Weights of a small mixture-of-experts language model, trained from scratch on English Wikipedia: 96 SwiGLU neurons an expert.
Below are experts of layer 3 (counted from 0) of a mixture-of-experts language model. Rows are named router (the router's row for the expert), gate (a neuron's input weights, with its number), up (a neuron's input weights, with its number) and show model dimensions 0-191. Each number is 200 + 40 x the weight over its row's rms, rounded and kept within 0 to 999.
Before each expert's rows: a language model's description of what the expert responds to. This comes from a sample of Wikipedia text that the model never trained on.

# expert 45
Description: Ro and ad pieces. Word pieces ro and ad and similar (showroom, ballroom, Academic, rock, Robber), plus Pro, min, cent, and backslashes in math.
router,229,287,240,280,178,252,228,182,191,183,297,218,157,165,239,173,206,171,245,175,167,218,199,208,227,240,234,217,175,196,186,190,244,186,228,290,241,222,181,181,206,281,156,119,208,209,142,238,220,213,218,155,163,146,264,135,153,161,235,213,292,170,229,175,241,168,228,185,261,201,224,216,168,89,190,165,188,227,193,191,205,178,213,234,150,188,177,133,217,157,164,173,148,206,239,141,189,243,208,208,93,229,176,241,207,254,160,151,212,222,230,142,249,206,192,195,181,141,247,181,187,242,256,206,219,218,188,239,165,218,169,147,189,182,134,234,288,214,169,218,92,191,226,170,155,165,194,157,187,172,211,212,191,181,316,251,238,100,199,241,211,215,221,258,209,250,230,219,164,181,209,174,167,222,158,187,218,195,201,181,115,172,122,191,167,229,235,237,154,222,216,194
gate0,173,145,155,176,216,225,211,249,262,155,286,170,237,236,213,220,238,116,222,139,230,225,183,220,222,184,276,152,209,167,233,178,191,249,252,193,234,224,218,166,200,235,133,121,231,169,215,244,167,222,221,244,196,214,226,187,158,208,222,125,196,109,192,185,146,180,143,192,230,233,145,166,137,123,172,178,192,265,167,216,176,260,244,251,184,194,195,203,230,245,173,206,165,256,241,242,150,216,220,250,167,143,215,231,188,213,190,147,222,196,205,276,262,213,262,178,199,196,211,191,196,122,219,138,181,246,178,178,127,153,277,147,255,242,197,193,284,234,224,132,227,164,162,255,219,197,165,226,138,236,189,149,248,164,234,154,191,236,273,196,242,222,181,205,181,164,201,250,229,272,199,164,218,201,232,262,182,246,229,221,118,125,234,142,197,209,200,251,163,238,220,262
up0,176,156,188,247,138,227,223,123,213,225,228,111,122,207,193,203,199,153,223,167,190,247,194,213,234,207,179,187,191,234,210,262,216,241,183,225,158,226,234,165,269,266,230,227,170,234,267,117,243,145,195,169,148,167,204,195,260,253,203,188,163,217,159,178,251,195,212,221,213,282,195,192,213,199,245,239,153,222,228,154,167,201,262,225,256,249,253,245,301,184,129,253,152,205,225,222,180,206,237,174,241,247,231,136,141,133,244,177,243,221,202,206,285,233,205,190,208,222,229,194,214,159,202,274,209,207,158,145,190,123,215,165,221,244,233,236,261,187,97,227,164,265,165,152,165,168,171,175,248,206,241,165,200,199,171,189,169,138,233,201,207,213,140,117,209,217,256,262,199,227,218,216,181,244,261,179,237,166,190,167,212,213,211,206,139,101,190,281,180,241,240,223
gate1,280,266,185,199,241,210,256,225,174,128,208,197,132,221,201,162,299,267,251,182,141,208,203,151,173,207,190,250,232,182,202,210,171,202,203,177,147,286,185,267,197,200,144,114,228,172,204,169,249,139,201,175,150,301,158,258,218,177,178,189,255,211,282,134,201,233,180,226,204,220,139,222,229,142,216,266,195,233,219,190,126,190,257,225,277,218,151,221,99,217,151,152,185,267,253,192,250,187,271,141,217,203,276,100,208,179,206,177,235,208,168,202,188,196,261,130,220,208,200,241,190,160,184,192,148,167,110,245,164,165,194,218,231,199,181,167,216,227,197,243,155,196,218,250,150,247,217,175,192,206,181,185,183,230,202,214,150,204,202,178,126,213,82,184,199,172,175,189,188,213,121,193,189,239,219,216,212,233,167,237,156,189,204,187,179,200,231,226,183,207,192,248
up1,213,160,259,190,204,190,259,191,165,210,161,161,200,115,180,200,197,206,199,242,205,162,209,215,163,233,197,236,272,151,242,214,276,184,176,172,181,177,203,211,156,196,166,229,177,178,163,154,231,117,230,191,113,207,152,204,172,255,179,226,173,250,291,215,210,153,224,120,212,189,206,272,165,222,128,141,222,153,235,156,171,187,217,187,241,136,200,247,287,191,245,232,254,157,224,168,217,197,204,238,197,197,234,225,134,163,277,151,230,232,86,224,217,160,149,193,178,222,165,101,201,245,185,218,221,180,241,215,265,125,182,243,181,111,191,179,169,189,252,284,165,189,152,207,187,218,194,187,200,214,162,161,224,239,230,149,265,149,236,223,253,148,125,203,179,203,209,278,244,208,162,148,172,229,259,188,206,187,161,157,241,118,179,199,131,201,157,184,197,222,153,185
gate2,167,179,206,154,175,180,122,194,210,211,259,237,195,223,198,132,203,220,221,223,144,223,224,273,194,181,144,121,210,107,162,138,223,196,244,201,260,244,226,217,127,226,168,198,209,200,233,111,217,186,214,224,196,189,178,187,200,177,206,206,138,130,132,181,154,266,166,232,177,218,175,163,235,152,239,189,251,261,156,172,204,243,203,172,163,218,153,143,198,201,224,244,158,213,202,168,220,161,239,154,196,219,229,198,182,205,156,210,263,171,215,170,130,195,205,186,180,176,170,190,239,180,161,51,227,224,177,258,189,249,249,140,280,283,255,226,222,228,185,179,151,113,189,177,197,244,202,152,243,165,195,116,202,204,220,123,217,123,134,269,262,219,243,187,227,222,131,174,199,154,172,220,217,192,165,180,116,182,220,156,194,126,193,177,250,202,208,172,174,168,248,191
up2,185,193,232,149,153,198,213,234,206,229,288,239,173,208,224,262,148,160,246,190,174,137,236,189,230,192,215,164,177,232,210,199,196,134,204,258,168,244,281,280,163,234,151,279,175,233,145,232,209,231,222,145,178,211,185,141,220,175,171,186,210,215,256,192,202,185,174,225,252,121,192,206,166,229,229,175,273,198,160,211,184,260,142,200,282,148,242,163,253,196,177,277,265,202,172,206,163,173,128,229,179,187,190,242,211,153,251,203,298,198,135,161,209,131,139,156,148,224,232,210,230,182,216,170,188,231,153,170,148,131,161,127,223,277,201,181,236,187,198,210,242,142,176,211,210,204,179,100,208,146,171,210,217,192,237,205,131,135,222,184,188,153,211,208,168,186,132,230,187,232,164,236,236,209,210,197,70,261,226,182,185,204,208,155,272,184,188,225,143,198,156,214
gate3,165,231,187,188,239,237,154,220,275,198,136,162,253,162,245,261,161,171,280,200,158,212,176,221,211,150,207,167,205,229,218,108,238,177,220,193,89,235,254,144,156,220,178,168,183,243,292,164,235,233,210,151,263,168,267,197,186,144,187,228,220,162,163,228,150,215,184,208,181,206,191,163,173,260,192,155,245,162,263,218,220,130,189,145,218,260,197,274,203,234,151,207,165,214,252,168,179,274,227,215,144,262,257,224,184,161,160,172,154,151,204,152,228,158,225,168,203,156,175,203,180,151,186,250,210,229,147,157,191,140,209,201,225,209,202,134,199,267,213,280,174,192,176,95,217,176,169,150,222,174,287,254,253,289,172,254,235,209,239,154,245,182,186,261,162,167,198,160,237,181,202,188,171,222,243,261,204,196,214,166,219,184,233,177,234,229,184,173,160,265,201,164
up3,181,216,219,199,194,190,237,192,233,178,199,93,194,128,249,169,182,227,249,220,181,152,203,243,183,216,217,171,138,136,190,240,181,151,215,150,247,160,200,160,174,206,193,193,258,142,196,197,197,219,188,166,166,257,177,214,259,168,133,153,227,143,189,187,213,202,237,215,153,144,175,238,245,199,207,244,241,299,183,256,171,189,202,257,203,281,208,159,95,221,159,254,178,195,109,187,149,183,263,201,265,199,247,179,195,247,156,188,239,174,185,209,166,184,229,287,205,216,250,289,173,226,251,181,178,221,228,159,148,182,180,192,207,169,158,285,199,229,237,196,164,151,181,235,118,219,187,180,189,192,195,177,165,199,155,190,202,206,272,157,188,250,118,200,292,213,118,191,184,193,204,155,177,286,204,296,251,205,247,185,187,214,281,245,159,158,237,208,146,160,175,196
gate4,231,188,196,176,167,205,174,169,168,226,160,179,212,226,284,190,251,199,170,208,220,210,144,227,222,192,232,199,199,226,187,210,209,287,286,261,244,155,207,232,153,273,194,159,209,191,243,257,169,219,210,189,104,147,166,196,231,186,236,201,257,194,251,129,209,180,152,217,254,164,230,220,224,205,148,204,216,200,179,184,281,180,208,156,144,193,200,246,143,185,164,136,184,256,177,197,226,201,207,154,148,208,153,154,179,271,189,207,249,219,159,178,144,237,149,215,225,178,168,206,224,233,116,191,218,205,235,270,234,195,155,158,212,244,183,263,307,239,239,248,223,251,174,197,226,210,226,239,257,227,124,249,239,154,190,235,285,211,198,243,155,216,203,140,243,106,217,202,215,153,230,226,249,233,256,207,289,175,146,192,251,215,223,208,260,170,273,225,145,142,189,293
up4,204,189,188,188,236,147,225,215,212,222,228,174,177,223,222,103,203,158,169,168,232,224,244,218,175,155,179,92,175,211,208,192,181,241,166,170,150,129,171,210,215,181,211,204,186,208,219,148,242,161,189,165,141,159,216,155,108,240,164,179,206,148,182,211,195,151,170,234,210,270,222,219,151,200,190,191,135,217,183,141,180,146,150,176,198,232,221,206,198,207,193,186,206,229,221,200,136,230,214,267,269,220,280,333,172,198,233,165,175,166,186,207,176,234,168,213,281,188,226,179,151,176,178,256,217,88,186,193,182,213,208,173,147,212,271,255,253,195,217,258,114,190,95,246,191,204,230,148,158,200,201,206,244,222,207,289,208,172,172,236,201,251,244,206,176,211,183,169,238,233,140,249,216,149,106,233,223,231,228,192,216,178,196,187,300,104,214,206,230,263,200,143
gate5,177,314,167,172,162,171,228,243,137,114,164,278,277,226,170,144,247,197,184,223,215,233,101,134,115,254,248,251,260,232,141,132,240,180,148,194,181,123,143,242,187,186,153,206,176,221,160,199,182,153,150,156,201,149,263,192,188,208,236,164,222,190,199,182,215,176,146,155,200,227,163,192,221,215,169,207,222,228,226,193,237,169,219,183,230,168,163,191,178,138,243,214,233,187,166,225,258,177,254,138,228,237,203,237,232,112,161,151,219,186,232,199,271,200,195,222,155,217,220,173,207,197,171,193,213,298,211,163,197,218,238,242,186,174,216,249,272,141,218,231,214,210,172,178,214,166,179,177,290,196,224,157,212,128,259,162,162,175,172,239,202,266,246,217,178,271,159,183,199,209,178,185,293,244,243,234,222,245,171,170,233,166,173,187,211,199,269,153,249,167,144,180
up5,193,224,155,139,155,264,142,189,225,164,200,115,157,179,224,273,186,232,181,213,209,291,190,189,165,205,136,181,243,300,194,175,249,172,175,209,162,186,198,151,268,231,232,233,181,173,191,135,273,206,278,170,215,163,220,287,220,183,218,155,237,155,189,209,211,150,239,186,222,100,235,191,162,219,202,155,193,165,149,172,200,238,134,250,197,201,201,158,220,150,172,178,235,232,265,213,149,201,182,243,235,226,167,234,167,139,277,153,190,209,165,202,229,187,204,247,267,198,208,220,211,244,263,157,175,226,222,211,106,200,79,194,158,174,176,153,138,194,179,169,192,209,197,258,209,249,229,232,166,173,190,161,230,182,215,130,190,204,244,242,228,109,156,181,243,216,168,236,222,181,280,184,225,164,183,206,202,132,162,160,194,115,273,224,209,243,164,193,204,143,208,196
gate6,204,196,140,169,154,201,159,216,214,241,201,217,225,234,158,166,226,176,245,328,253,217,221,213,260,259,163,194,233,225,209,222,181,208,173,192,192,188,285,274,270,166,182,234,208,191,152,247,179,236,135,213,208,224,267,164,168,185,162,203,161,132,147,251,278,166,186,191,232,164,203,207,133,171,271,188,159,217,163,175,180,189,241,261,213,223,199,272,59,231,224,140,262,149,237,154,199,204,163,238,238,237,242,212,205,236,241,248,258,152,243,188,220,187,211,227,109,124,236,247,152,188,183,249,248,162,171,188,155,205,154,249,163,213,182,206,237,238,266,283,239,140,172,154,241,199,185,241,268,168,158,219,185,178,261,189,266,207,156,222,189,250,204,209,180,272,217,222,247,147,204,185,213,236,234,191,192,196,205,195,162,208,203,265,181,217,193,207,159,240,258,186
up6,242,176,211,211,192,201,260,284,161,119,183,176,271,149,138,207,220,176,217,175,133,154,203,215,260,193,243,184,216,247,253,233,217,263,192,171,203,211,144,220,259,136,145,190,121,268,159,228,170,240,204,213,196,201,201,229,167,217,172,169,248,210,232,188,227,187,181,277,206,315,205,163,165,211,280,128,131,215,211,241,221,134,219,154,193,234,194,223,219,159,175,274,179,236,227,163,159,263,264,180,156,200,244,168,245,280,201,211,127,232,210,316,223,194,181,218,185,208,162,228,177,151,224,172,272,225,260,224,212,214,176,154,141,205,234,233,209,231,142,127,173,209,223,194,182,219,189,222,281,239,187,153,164,186,182,172,197,187,195,227,167,157,251,219,151,245,230,135,235,188,183,235,195,187,191,171,166,222,175,167,218,287,246,198,282,266,204,251,228,149,195,215
gate7,242,252,187,223,244,201,190,194,216,236,242,154,247,198,159,256,196,267,214,218,186,197,100,248,160,214,272,229,144,214,209,161,232,281,215,152,174,172,192,225,189,235,181,213,259,136,212,266,194,221,232,168,186,244,205,185,133,114,205,277,263,128,336,179,245,260,213,240,176,180,288,231,233,176,254,212,211,219,231,193,219,201,237,206,162,131,204,187,185,156,182,154,153,178,296,168,185,207,192,190,233,169,131,216,152,184,187,195,213,245,193,183,120,224,231,221,181,227,176,230,190,224,233,169,171,163,162,150,216,205,239,182,243,133,249,174,181,202,211,164,212,217,152,234,197,209,178,216,140,294,241,141,207,151,245,236,138,149,188,214,185,159,276,209,170,170,154,114,208,176,155,161,296,188,187,214,177,250,228,209,176,219,265,178,226,224,235,197,173,174,179,261
up7,278,149,171,162,258,229,175,136,244,132,188,186,281,174,205,181,200,195,213,214,155,220,163,207,133,249,164,190,187,230,245,189,239,166,249,217,188,208,226,250,280,185,295,173,128,249,233,222,209,235,177,143,260,211,205,107,137,141,165,233,237,259,141,198,168,172,180,166,178,213,201,174,150,209,239,181,246,170,111,210,185,262,181,185,275,299,194,190,175,262,170,184,180,152,171,132,155,197,283,292,253,148,201,164,231,237,184,260,206,229,151,165,211,271,263,212,182,229,181,167,164,199,263,133,194,165,205,200,212,193,197,201,187,216,233,293,159,126,147,180,240,183,181,183,217,202,219,183,206,217,217,232,186,229,161,235,153,226,216,197,143,223,261,221,160,199,184,173,115,189,232,235,152,219,220,210,169,289,251,181,179,204,208,202,167,229,187,229,226,146,186,214
gate8,245,199,266,173,248,223,124,164,244,200,202,121,213,206,207,223,133,194,269,221,175,264,223,167,188,91,148,172,255,184,191,220,207,235,112,222,189,244,220,175,198,186,212,236,217,262,168,222,155,204,198,173,185,213,192,212,245,166,215,166,299,257,152,182,130,218,195,171,211,267,207,148,203,131,175,220,223,182,181,202,197,180,118,168,258,207,231,207,185,208,202,188,196,233,244,220,221,275,236,165,95,193,198,173,153,228,181,82,256,155,238,218,225,170,191,207,200,197,222,175,204,263,221,170,144,189,143,166,203,141,252,179,200,178,262,159,184,229,205,194,231,220,204,207,232,171,252,160,131,156,183,231,183,142,239,167,190,103,140,189,196,110,214,184,230,287,278,147,259,177,227,108,268,206,216,211,180,191,208,172,210,198,218,171,177,261,249,212,199,213,153,226
up8,168,199,264,232,173,151,195,244,202,137,142,184,224,98,164,173,252,208,200,217,203,203,238,198,189,197,160,193,238,228,210,263,262,160,211,190,215,226,136,188,249,210,153,166,193,239,146,267,87,245,176,235,169,222,159,162,284,180,195,171,175,226,140,202,222,165,195,222,245,247,162,184,169,195,160,190,241,172,152,188,215,168,156,176,208,241,162,161,254,194,190,203,208,93,101,190,163,235,212,146,154,181,252,261,253,269,299,147,150,200,237,230,223,219,233,164,232,242,210,186,174,272,181,191,170,194,187,203,221,121,223,178,136,164,269,159,169,198,251,165,259,198,163,229,268,174,192,262,205,197,214,141,229,155,238,268,201,178,181,141,190,255,218,202,195,202,211,242,148,203,238,175,161,194,158,161,194,201,232,205,250,140,250,151,175,290,209,253,227,165,143,218
gate9,283,204,133,272,189,156,264,233,251,212,226,187,246,168,204,195,172,241,186,248,231,203,209,171,186,205,154,200,191,253,270,191,191,191,140,235,138,175,256,233,269,138,154,183,201,257,161,181,231,188,211,164,109,189,180,200,198,225,191,222,189,161,145,165,291,165,184,233,247,241,175,299,208,161,194,273,157,187,160,210,228,142,230,226,240,294,129,216,260,166,198,244,212,181,260,126,179,234,162,158,223,186,129,157,223,200,268,245,214,213,174,245,142,101,186,191,209,230,211,195,178,271,166,201,174,145,190,162,238,268,262,173,238,222,187,204,203,152,198,253,227,190,195,141,238,184,182,264,235,147,283,186,169,189,212,248,180,166,206,251,201,231,251,173,198,136,191,204,220,196,215,214,193,264,95,182,199,189,210,255,161,173,240,194,170,172,245,262,179,198,239,184
up9,178,244,221,215,145,225,184,238,155,209,236,181,157,164,206,229,158,176,172,224,198,232,175,159,202,234,97,145,181,236,160,188,372,151,133,235,186,226,187,256,200,153,270,199,242,279,198,190,188,202,161,159,235,185,191,200,233,182,229,276,259,192,177,254,275,164,275,211,254,179,228,197,156,186,216,164,153,170,208,229,182,209,159,213,250,146,188,212,155,221,225,199,198,196,111,175,242,157,207,180,160,131,201,268,182,236,278,194,229,190,146,230,218,193,169,126,243,218,179,266,257,162,206,171,179,250,156,218,228,194,277,176,207,242,203,228,226,232,294,177,179,99,212,165,212,211,223,169,289,190,193,200,255,209,233,143,177,184,218,181,229,217,203,279,189,172,159,228,293,179,148,141,146,199,241,213,208,194,206,206,200,195,177,222,180,205,239,189,200,234,163,265
gate10,161,246,210,201,217,243,210,235,181,223,182,124,258,230,243,254,193,131,161,236,161,219,184,221,176,226,252,133,180,126,205,218,51,226,189,191,180,233,154,132,163,180,223,199,228,199,149,186,168,229,202,219,195,173,161,204,175,171,222,160,234,167,240,228,160,179,145,245,208,154,209,211,179,215,230,195,133,167,219,183,212,268,173,230,186,210,286,213,202,188,213,210,231,206,233,158,175,156,174,172,286,125,247,160,261,163,189,181,271,196,240,151,198,175,156,245,195,253,169,254,212,205,169,201,229,227,148,131,134,244,193,138,178,232,99,217,237,173,133,224,110,202,250,201,209,162,182,148,142,221,229,227,186,175,270,239,152,172,218,225,162,185,264,139,199,198,152,253,204,283,169,238,218,239,160,190,224,217,212,127,202,247,181,164,140,179,257,193,123,159,166,234
up10,202,216,224,200,135,144,196,207,173,243,203,266,228,253,277,170,224,193,230,190,229,199,257,227,164,193,253,176,172,104,208,228,210,180,200,270,219,89,179,262,182,172,235,179,211,246,218,135,141,171,215,192,172,231,146,231,259,193,170,131,199,241,210,247,235,250,299,85,181,208,205,227,208,226,191,226,172,175,280,246,209,241,191,157,182,215,110,134,175,183,224,210,135,234,141,308,236,204,169,194,145,168,155,191,204,175,200,237,152,219,181,238,165,181,171,217,235,202,252,148,212,179,133,174,109,228,176,242,165,297,170,115,217,144,252,186,241,197,134,230,227,240,166,177,164,172,173,252,168,206,150,203,261,214,208,175,184,175,196,174,194,217,202,236,177,229,274,201,158,199,263,200,161,223,146,187,228,198,205,192,170,189,197,182,251,151,157,175,143,222,204,176
gate11,156,157,175,258,210,182,172,165,185,205,204,176,236,174,184,173,256,219,141,269,165,174,208,204,216,184,253,184,200,199,134,203,237,185,310,254,256,184,202,230,126,182,211,240,159,246,172,222,192,207,211,219,198,225,272,190,215,160,242,121,162,208,174,226,145,259,214,224,182,228,268,167,173,174,207,223,233,256,72,232,248,247,271,172,216,245,225,110,187,151,195,227,201,223,191,192,192,224,248,113,205,199,240,207,194,196,138,207,169,187,165,128,323,168,225,188,178,209,165,150,221,217,205,285,253,239,228,302,218,288,190,162,142,185,194,135,123,211,212,245,124,232,221,177,234,184,224,157,147,234,193,182,204,245,201,173,202,256,202,183,221,182,247,174,182,251,148,159,228,173,195,198,296,157,203,185,166,198,185,206,218,232,172,242,235,257,225,183,145,165,181,223
up11,211,223,168,230,169,200,159,200,171,221,222,173,210,161,184,222,212,190,203,216,221,196,221,242,276,166,248,97,233,203,187,177,227,214,119,283,214,178,211,256,164,174,163,248,220,221,197,173,241,246,127,118,260,177,212,201,197,184,250,213,145,194,182,248,190,247,290,183,229,202,275,205,213,121,179,220,198,190,158,181,199,188,243,208,204,215,196,199,216,179,205,248,162,201,241,220,144,224,251,193,230,116,301,236,201,145,155,265,230,196,206,213,180,168,211,208,77,210,179,221,220,219,202,259,196,209,213,233,175,192,277,162,192,152,167,205,201,195,218,242,64,212,190,234,181,218,195,226,92,188,208,282,109,208,259,171,256,268,211,212,172,190,171,172,164,295,229,234,130,181,221,229,189,160,162,229,169,243,244,185,222,138,198,185,180,190,194,169,119,259,240,199
gate12,157,192,242,238,232,159,251,157,277,124,144,211,240,209,207,198,217,274,196,181,185,172,218,238,287,254,212,199,235,227,211,148,205,204,204,254,136,168,194,236,226,191,242,199,281,162,165,223,151,168,149,231,231,211,177,187,147,246,280,191,205,187,245,224,288,218,181,248,186,144,211,262,216,220,237,235,139,262,264,185,217,170,210,164,138,177,228,144,162,197,206,171,214,179,250,223,274,199,240,190,204,185,261,167,204,252,195,210,184,130,222,232,195,193,164,159,181,322,165,171,180,172,187,179,205,223,234,135,206,273,219,234,154,137,275,157,196,184,179,141,147,212,185,188,209,199,223,265,256,192,209,165,150,192,203,152,234,198,183,226,122,260,274,226,178,285,220,125,213,155,178,212,190,261,179,136,171,191,191,170,231,237,184,197,110,214,153,155,197,263,174,155
up12,205,178,130,218,187,215,247,213,158,144,64,231,206,233,199,188,128,177,188,229,228,228,190,155,153,229,201,242,172,239,202,157,218,192,175,174,190,218,264,294,164,211,196,206,223,191,150,211,141,129,196,130,164,167,176,237,183,185,194,239,171,207,223,232,245,137,221,180,222,220,182,198,240,178,240,205,171,171,222,154,220,128,194,199,200,188,173,206,227,237,223,230,171,119,213,128,214,145,226,199,183,221,259,144,186,171,153,229,228,220,204,249,192,217,224,237,246,195,158,240,221,238,182,201,226,210,299,173,228,155,133,124,183,237,194,250,176,135,254,223,165,157,158,167,190,218,184,186,203,220,289,193,181,238,237,179,113,261,204,233,150,202,201,194,141,273,147,189,197,151,246,148,255,61,214,210,169,162,148,245,207,105,166,201,277,252,173,174,248,192,189,245
gate13,163,268,194,257,206,168,146,196,235,138,160,211,262,244,215,156,196,203,281,228,197,174,205,250,211,162,270,143,188,190,193,197,169,217,270,249,184,214,217,202,231,189,153,173,219,154,158,248,247,141,252,182,229,226,205,241,197,146,199,246,121,226,148,194,226,261,230,123,131,231,190,182,245,187,188,215,207,200,161,220,188,246,228,182,205,214,219,215,231,239,205,184,236,156,198,235,254,190,177,218,197,302,195,177,222,221,168,157,258,209,146,216,151,233,254,214,206,224,173,244,236,167,252,138,185,330,236,198,117,236,260,212,149,230,137,180,215,245,204,185,171,217,85,180,235,265,181,187,211,246,208,216,167,190,279,265,192,188,189,214,198,134,234,187,218,241,177,207,210,116,213,191,228,327,120,199,214,238,185,192,201,172,157,262,256,217,241,223,237,258,216,185
up13,222,131,194,178,218,203,245,191,235,222,175,205,192,174,220,253,213,176,246,253,245,219,176,135,126,197,189,188,183,202,191,159,162,268,138,172,214,186,183,206,246,182,144,141,110,215,183,170,238,145,140,204,176,148,178,145,215,186,286,242,218,248,195,195,197,259,130,220,220,121,169,227,173,216,180,246,214,206,270,212,170,256,208,160,175,205,306,197,180,171,158,189,201,221,163,142,206,218,239,187,181,188,204,143,225,182,270,153,113,261,149,109,192,182,111,164,137,169,193,187,180,218,201,119,289,214,159,218,185,213,260,227,219,209,187,176,224,177,205,132,178,270,172,267,234,167,245,148,237,205,156,256,206,198,173,238,153,176,189,202,139,142,233,179,214,217,188,282,242,149,196,248,170,198,287,238,186,130,133,215,187,221,158,188,114,235,204,207,180,191,189,205
gate14,173,173,177,176,221,238,189,127,183,160,191,141,272,209,203,91,190,213,180,133,226,239,161,160,266,169,221,172,234,186,187,169,233,189,240,252,161,201,181,191,212,252,187,88,240,187,241,111,202,187,174,218,199,219,252,239,217,225,213,118,167,269,197,226,288,153,225,203,178,140,180,213,209,195,226,183,177,283,176,175,217,198,237,225,163,244,156,245,256,182,192,214,238,197,201,181,171,174,143,203,175,156,202,217,228,170,196,192,197,222,218,187,234,228,226,263,257,182,253,131,280,208,158,235,228,204,168,265,174,182,182,203,215,237,242,256,138,210,203,203,205,245,262,207,203,176,196,171,153,183,228,237,183,151,255,160,159,154,263,184,157,199,212,136,146,186,187,224,274,193,167,120,228,196,291,256,203,144,137,203,210,241,162,117,189,183,290,150,210,199,276,296
up14,209,221,164,136,135,271,132,215,246,213,234,198,123,201,253,129,245,235,148,258,200,201,161,318,176,217,241,201,234,271,144,191,172,200,181,223,177,200,191,195,228,189,129,181,190,184,231,246,238,247,204,225,260,208,284,187,187,125,245,226,200,174,206,197,179,126,181,214,220,257,183,202,178,181,156,191,261,159,175,135,163,230,186,239,239,198,171,216,248,164,126,187,232,109,220,264,198,146,151,159,244,192,172,179,180,276,158,214,255,238,194,201,209,230,245,267,185,182,246,216,227,151,206,214,152,131,246,220,272,249,181,222,220,252,272,179,191,169,218,263,214,190,130,225,213,194,188,234,164,188,168,177,176,217,263,232,210,185,214,102,257,119,172,186,242,173,183,254,161,257,194,135,211,231,219,237,285,214,184,212,191,168,159,194,215,148,185,171,171,164,243,160
gate15,145,150,139,229,178,169,226,162,216,179,185,134,175,190,235,207,219,113,230,140,270,273,169,221,144,249,203,111,214,256,238,204,242,223,229,212,195,184,230,219,155,183,196,217,161,167,260,255,157,174,257,208,155,246,125,194,188,291,174,75,199,191,212,211,229,184,258,242,247,244,202,205,237,207,179,212,250,283,227,217,259,187,223,300,236,183,220,225,180,229,234,121,170,209,221,189,201,193,200,161,185,144,161,216,227,171,209,174,197,177,162,211,200,167,203,157,280,177,175,264,168,137,198,257,219,249,232,226,212,175,218,165,170,208,165,212,221,220,185,200,187,201,185,139,200,230,177,199,181,131,285,253,154,246,269,192,244,201,154,158,248,142,246,236,224,189,166,254,238,291,195,211,183,216,321,264,131,229,201,214,164,198,228,160,189,196,137,214,203,210,201,218
up15,242,229,165,198,264,164,208,214,217,217,192,236,184,165,195,147,210,229,173,179,171,200,262,170,189,185,214,237,165,148,248,210,214,151,206,200,257,161,228,187,181,200,155,255,157,199,167,192,226,157,183,202,222,223,218,190,204,240,108,224,103,207,173,219,130,167,218,166,254,225,213,189,181,177,267,133,310,231,254,184,200,139,180,177,201,201,185,230,182,140,218,158,200,173,206,212,264,261,174,150,237,201,158,162,170,150,165,195,192,286,316,173,204,200,166,130,161,201,159,199,196,226,279,257,270,154,201,258,220,250,128,162,193,149,251,232,185,197,257,228,283,194,124,268,247,230,173,124,172,192,214,316,166,193,218,289,265,141,182,233,209,241,192,221,118,231,218,187,264,239,190,207,217,170,203,269,185,218,172,159,195,181,209,181,199,188,159,195,229,223,248,213
gate16,185,187,232,157,210,145,169,117,170,155,189,199,290,257,199,146,105,275,157,174,196,183,204,169,217,190,186,197,241,91,197,204,208,190,161,186,174,195,201,287,180,238,207,146,199,184,232,310,206,163,202,168,255,157,173,155,168,260,180,186,234,231,187,254,209,136,221,214,216,260,172,182,174,168,256,178,193,157,237,248,247,187,232,204,223,236,228,173,214,250,260,216,234,155,125,160,273,162,214,250,187,195,133,214,202,162,137,164,247,147,164,168,247,115,223,249,213,184,148,218,200,182,258,262,215,199,71,162,187,205,251,148,256,183,160,241,217,205,220,187,220,187,213,273,228,230,258,196,152,190,239,253,238,186,232,205,202,218,160,238,246,219,169,177,163,182,143,201,212,199,213,167,166,200,279,161,210,247,148,149,231,197,172,216,264,194,216,247,140,261,196,214
up16,182,119,209,199,139,157,223,217,144,146,149,210,183,239,229,162,186,209,196,248,208,177,206,196,229,152,184,280,175,217,195,150,204,151,208,195,250,185,176,213,155,199,222,115,257,102,176,193,191,110,177,200,178,231,208,143,185,252,205,225,225,164,200,268,184,186,244,176,185,218,154,210,248,163,236,117,173,234,167,215,204,209,161,240,164,207,157,238,206,154,194,223,156,207,179,220,188,189,194,226,191,185,277,262,178,221,134,159,227,199,289,174,195,207,140,211,201,184,179,152,174,262,158,204,237,250,215,141,191,265,186,204,218,252,237,249,229,286,199,199,182,255,260,149,186,162,143,190,223,206,245,291,242,129,202,203,148,190,179,197,203,179,222,110,108,187,217,276,167,131,174,180,202,307,217,225,232,230,254,217,148,232,135,277,194,186,175,213,273,281,202,212
gate17,206,214,185,234,188,171,203,177,248,159,205,125,231,231,146,156,209,209,252,241,199,138,228,174,159,185,132,172,254,232,180,166,223,212,303,217,217,172,191,161,225,249,217,179,164,206,211,180,243,237,209,234,183,192,301,196,200,121,230,248,112,192,225,177,174,221,174,196,177,231,175,143,281,262,194,186,136,211,284,123,227,205,252,175,228,267,183,162,190,210,119,236,252,213,219,275,180,244,143,213,227,214,190,209,180,166,208,212,201,276,244,201,212,204,170,181,166,204,226,177,154,228,114,240,172,172,195,213,186,204,119,243,155,193,154,208,267,173,258,146,224,267,222,233,158,267,176,158,189,195,153,108,148,175,154,201,215,95,183,177,206,241,160,220,195,178,132,213,186,226,214,255,273,166,168,199,159,148,222,197,175,176,224,140,197,247,207,192,98,236,205,249
up17,216,205,167,208,216,199,187,169,190,235,162,163,150,283,241,226,146,177,168,236,208,172,194,224,336,200,175,213,216,159,203,195,197,193,168,174,202,124,147,212,161,106,147,206,136,162,141,273,203,217,191,150,170,205,228,208,245,159,267,182,158,193,278,169,241,168,199,180,235,249,190,211,118,160,217,222,197,230,172,257,159,183,154,207,127,205,137,170,189,218,144,190,246,202,227,88,143,189,209,135,161,245,179,170,211,214,217,281,153,178,151,113,162,147,181,197,258,187,191,202,181,170,196,183,178,232,185,204,261,160,216,140,198,217,230,191,201,282,165,207,197,199,198,180,262,193,202,232,177,172,216,269,191,118,280,167,243,191,203,147,176,185,199,195,232,160,138,185,192,199,241,172,144,240,131,152,216,182,166,158,178,172,193,260,280,131,152,182,267,176,257,186